Experts of a small language model.
Experts: 288 ReLU neurons an expert, a sigmoid router.
Below are experts of layer 5 (counted from 0) of a mixture-of-experts language model. Rows are named router (the router's row for the expert) and show model dimensions 192-383. Each number is 500 + 25 x the weight over its row's rms, rounded and kept within 0 to 999. Numbers have three digits each.
After each expert's rows: "gets" lists some tokens that make up at least twice as much of what it gets as of all text; "mostly gets" lists some tokens that are sent to it at least half of the time. This comes from a sample of Wikipedia text that the model never trained on. Tokens count by the router's weight.

# expert 8
router:496505533461522522519490498508490497507452487478477523486497557504544492468492500491497466476502469472495483453460497485538508503478477483514491486486466467490549521505484479499440495461540497516465423502500492502487502514511504435526495516527463505533482554527471493497469477514501482493518461488513521476509505485518497537494507504541483518490504473491503532472504496542440455515501487497507513503500484503502504499507503505456528489469593521503395510503565508492500521519524485506501481486520523501503536485513514481477473536521500508473510459543493472533503517510483507495
gets: " in", " of", " on", " (", " at", " was"
mostly gets: " In", "In", " in", " during", " at", "On"

# expert 30
router:494512516475526515514496478520452516486507507467475513510490567484563488496506510499508490485503504498508471486487515493528485517504508483552490494494490483523541512514465497560485485454539495519492481515517488496492496518508508452553486533536463517540508542478483484484456450517507488502513456484502524460513501492487511541511511519508469502491517500458498536486502492535527480520496489508487540502514503503496490519493495522501552513508532519498442537508529510495517506516511499522512456480512486498517501503555516456503497535523490507477511455530486491509514505461492566507
gets: " |", " ", "0", " |\n", ";", "1"
mostly gets: " –;", " —;", "|---|---|---|---|---|---|\n", "'\n", "37", "39"

# expert 7
router:495511524469531516510483479518441498491497497479473518517489544485553491489493510491509474469509513486508474483475520487524517517502504490545489492481501484491529500507471481550473505463554499525497477505521482492489488517509515447550489526533455522544495546473475481484471439509503483512510447482509532468493493498481508559511507510488454521492519497461504530489514493527522488522495482515477539506514502500491471504510496520509548510510535544504438517516520513498512509516509495530506474484521491498513513505550517444494490521517491491480516461530475483514515510467488543509
gets: " (", "20", "|", "==", " his", " S"
mostly gets: " post", "St", " Company", " Awards", " Entertainment", " Albums"

# expert 19
router:498511518468534512512486476514445502493494502480474518521494548481549492490496514493509479472510517490509470480483516484522520519500505488537490496483492484498532500503468480562488499459556502524495481509517476493490487512507510450543490521537456522546499554475477479486467440514502484512512453483510533471502490499484510563507512514486461521493522498462502531489516489532529486517498484517481535504517499498492477507512497523512552513512538548504436521515524516494518506513514498525510464483528491497514513496553516446494495524514493494477511455526476483513511508477490546510
gets: " the", "19", "-", "|", " E", " New"
mostly gets: " e", " E", " Ag", " ENG", " En", " Ly"

# expert 22
router:498494549464500503496494466507457526489476507463483528494526564475536491509463512523516451467484520496525451517488505485532486502499560499531490481501561509479518478514456491561476486442560500504488467496523481498495494513515504436525498552549422502549522514466472479485467465451509492504514448477503499487437486538487494511498496503475482522500506490474498515487516483523493505518487495521469528540518478508490454548507484511494518487506500530530472583513498504513503482521498463491512494540514484509510540489531503494521512534486496549498491480490411507503510521462489493525
gets: ",", " and", " |", " (", " was", "\n"
mostly gets: "ski", " Jr", "ović", "',", " &", "ić"

# expert 20
router:491517520463528514506486480516441506496492497472475521523494546485549490495498509490508478467509520492509470485474517493526512518496502489541489497485494488502531501505457481552479497458551495523492481509518480496486485513508514446560491526541457519541493550473466485483464444511503482513509445485507537462500496498489508558512503509489454517492518498456501531490512491525521484518496483513481539514514501500492474516505495524514540507515542552502435518514522510494517507516506497520507459487522490501516513498544517448492498527516499493476515459521478484511520513466491547508
gets: " |\n", "0", "2", ")\n", "1", "4"
mostly gets: " business", " Jean", " Africa", " Peter", " Co", " Bar"

# expert 0
router:496514518464532516507483480520444498495499502481470519520494551481547493494497510492508481465510516484506465476473519489524520516500505491539490493486484485501530503505465482553477505456553501524496478507521480492495488511506513445544490528533458520542502545481476477482466443513506482512509448482507531467501498500485506561506510514488460521493520498457505537491517492525522485521495482519482544510517499500492475511509499524508546509513536548507435513511523516494513508515509492525507467489523489497518514499544519448492493526514496496478515455525480482515515510465481545509
gets: " |", " he", " He", " In", " T", " to"
mostly gets: " club", " Art", "He", " house", " del", " court"

# expert 24
router:495516522468532511510486482516441504493496498473470518522490548486557488492496511491510478471508509494507463483468513487526513517500507493540486492486491481493530500506469482556477492459550500527488482503519478493487487514508512441545491527530455519544494545474480478485468440508501487509509448487509530465496490500479504562509505513485462521490523502456504529488515493525528485520497489520477545509513498503489474503512497518514540513511538546500432517515524516494513507521505494528507478482521488502516511502547518448492495523516495490475518458522481480511517508483492545511
gets: " ", ".\n\n", "–", " P", "\n\n", " I"
mostly gets: "_{", " Pennsylvania", " Men", " Genus", "idae", " Sir"

# expert 10
router:493511514461525515512484475518442496493493496475478521521493547478550493493494511492508477470508515483511471479469518485522518515501500489537487497488473477503530501513456477543481506459552501528492477509525483496490485511506512447549490528542454518545499547473474479482471438508505483512513448484508531470501496499485507557509511515487456519492516496457507530491514493526526483522493481515482537507515493499494472508505498517506546508515542546504440522514518519500514507516510499532507472485523488499516515501550513452495494532515493501479515459527475479514517508468490541513
gets: " ", " be", " United", " List", "),", " Order"
mostly gets: " ", " Order", " win", " approximately", "See", " least"

# expert 27
router:493515525465530506508484470515439498494490501481472520521492550481548492494493513490507478469510511491510468483473519486524514520497507493540488494483505487499535502509464482554485509463551503522492482506517482493489489511507512445549490527535462521543502550473477480484465441508504483510512443486511535476490495498480506562508508512489459518489522496457502543487514490529523482519496485517480542508513501500491472506504494522513554508517534545501438514514526513495515507514513493519511478483519487495520513502546515453494494520516490487475512459526480479511514510476486548513
gets: ",", " and", "-", " it", " The", " which"
mostly gets: " They", " radio", " It", " These", "′", " it"

# expert 17
router:494517522460523517506483481521439501493497498475473518520497545484550487492496507489505474468504513482509464483474517489526521517499505487538486499485490482498540502513471482555479501461553498528497477504516482496487487514506514444546492527538458521540495549479475480487464442506501485507510450479508531473501495497482506557508507510488458524490521498457504535490516492530522485520498483515478538509516498500496468510507497522512546514512535545504437520514524514494515505518507498528510478483517487498518513496551517453492490528515497490478518458526475481512517514467492546517
gets: " (", "\n", ")\n", "D", " D", "12"
mostly gets: " French", " inter", " Inter", " vice", " €", " non"

# expert 29
router:510496511470536509525472493533454485470467511460492505505495569500538500512516513454505498480525510488507540522475512497506491520518499498547490506496469481498487492500489495514500481416500518488504440501506498486465482514511526479525520534536485511526510518488449518490479480536475493528502440505528483459531496482466509581506536511506525523487513515463516515503529490565535470525504478504501536477508466521518495469531494536481507522498474525513460492500481514499516511507457524517505482500499485495522538501542510484501489478478503459482495465537484487485512509500497544474
gets: " the", " The", "'s", " his", "The", " a"
mostly gets: " the", " his", " The", "The", " its", " their"

# expert 31
router:473506462498492511506468500502508475497502529499480519512487486496497478490506518503519487502513522482524571454496512485499462508539510474504483466491495475468485567522498496453465551526463440478497564542503499478464497511519507522465471519481517520492482478506507482486505522518509500512533511493500529504524471529509509497533511509481541503486529461531566488485506471461502575507473495510496495455511522482470576468499469503465479517546524505525509466507544521448524533504464491499515492488508480539507522547491511493463479491509471533511539504479498492506519528508466496515
gets: "|", ".", "-", ".\n\n", "\n", ":"
mostly gets: ".\n\n", "==", "===", " =\n\n", " |\n\n", "==\n\n"

# expert 5
router:496516519466526514511486489519443503491499495473475519522493548480552489490494512491507473477507512491503477480476521486517516514504503491540488494486485482506525502510468477553479496458557504522495478509522481497489487514505512446549495530533457519545502550476466476486472442508503484507508449489506528468495493499485507557507510509486450522491525491456501532489515494529521478521495487514478541507516497497498470516509499522507540509506532550502440522512517511496513510521503500527509465483522488499519516494540517441494498526515495496476513456522474483511516514470486550508
gets: " |", "|", " Green", "t", ";", "el"
mostly gets: " water", " forest", " Val", " oil", " Sur", " island"

# expert 1
router:497503522460524519508477467517468501496516491520461515517485536479534485465501502493498476471502508468506438498475502492510478510499518489539486492478506479469525505502477485575485484459544492522499485512514482499512475514492509457514481511532448526530536530492483480481457448503502467490494485489497514480534490496494505554504496512505429509488507504481498545501513499526544507502509492507471528526504496500494482500515497507539508504471588539509465472513522517503519498502502494548507439480506487497539505489553514451474500555512492497471516445539474495503509507453492515514
gets: " a", " an", " A", "1", " first", " one"
mostly gets: " a", " an", " first", " one", " A", " some"

# expert 9
router:495512510465530508508482480515440509494493497482469520521498547479551491493502510493503476471505518492510468476479516489518515516499498490547490495484483486490527500507467477552480500458554502522485481509516483499489492513505511450555491524532457521539505544469467479486472442513508486513509453483507516464490494496490507557508506511484457517487524493458502526493515493528518485523492487520484541511512501503488471509506493522514545510513533546505433515511519515498517507517508495528507466488522489498518516500548515447496495533511498495479515454524477478510514514466493544510
gets: ".\n\n", "–", "B", "\n", " |\n", "19"
mostly gets: " real", "B", " Title", " Bre", " Con", " campus"

# expert 23
router:492512518466531516510489480515443497490497497471472528521498545479552491490495513490506469476506515481511471482474516491523512519500502488542488495483491481498531501507453481548476500461556499520493479510521482497489488514509509456546493523535456520544501545481472481489466442510502483511511447485507528463495500494489509555509511512484454522491518494457501533491514493519526488520496482515482541509516502500496473517506503523512537510514537547502440520512522510496511505519507498525509472479521487496519514495551520445490495536515492497474515452521480481511515512467495555509
gets: " |", ":", " —", " United", " –", "3"
mostly gets: " Gu", " Trans", " video", " MP", " Clark", " Did"

# expert 3
router:497514517466530515508484473517443501490493497484470522520495551483550493493499505491504479470511514486506474481472520488526513518495500486537489491484494482494530501506474478554481508460552502524488481511517479491489489513505511440548494528538451518543500543485471479485470440510504478504510453488514531465497492499484511558502510511485455521491523497458500533491516487525525487519493485517479544516517498498494480505504495522513541510510531538501439530513522514498514508518500498531512470484524492499520514495551516459497494524514493495475515458522473483509517514473483547510
gets: " |\n", "\n", ")\n", " |\n\n", " S", ";"
mostly gets: " character", " series", " MPC", " v", " Daniel", " sp"

# expert 15
router:498518518489502525500515458520512583511481535467502499479478544482519497474488496508517502480516481496541424507485520502509574513540462498526498511502476515541560481512516513515493497506514479558512512487525490475508477516490504485550496484505533496529552522479517494498471429465533480506505477488497589501560513504465529518486512508519435507492528495549523506485511464496488467501485498502481533494510492509472520481498494500524535500480523544489484499493524491513466491507564483523508568506515492507476468544497517470531454547480491519480489476513521493498510519485507548491
gets: ",", " and", " of", " to", " for", " with"
mostly gets: " because", " including", " while", " include", " like", " despite"

# expert 18
router:490511491463549518499463505500418490483510494465494503506486538490534504489510504508501491473520505492497468484442508502518543508496498492532502461484506474511548505500466475523484493508549502556485523490505498491490495500512507457537501506481493508529449591486481474487459453495497480502504473496530487478477509487510500553495505508490490511490515479507495522496502494515565463527500499499489528499506515499510476509515511520498542510538533508514461515524474506490517514508470492516501498500502505482504513514552513466525517509504498495500500471505443487520507500499482517495
gets: "20", "19", "1", "2", "3", "4"
mostly gets: "-T", " You", "20", "10", " Love", " Girl"

# expert 13
router:494505523473516509513486461511444461502491486459471525519496549474534503495491508521508481485498500491497468484468508493526510511481497495514495501493467476484526499505475472554473503463578513526487503495521487494491494511508509446556485510549462519552500567465478479487470436522502493507507447488516540460511494499478503540510501510487484529492509490461503526485515492482518486517500484516484561504518504501493477542500508524495534508492527549506447481502506510494503500512462489513504465502515496496512510496531506418509497531512495508461516462516480488502504502493491530506
gets: ".", ")", "\"", "'", "–", "}"
mostly gets: ")", "}", "]", "\")", ".C", "_"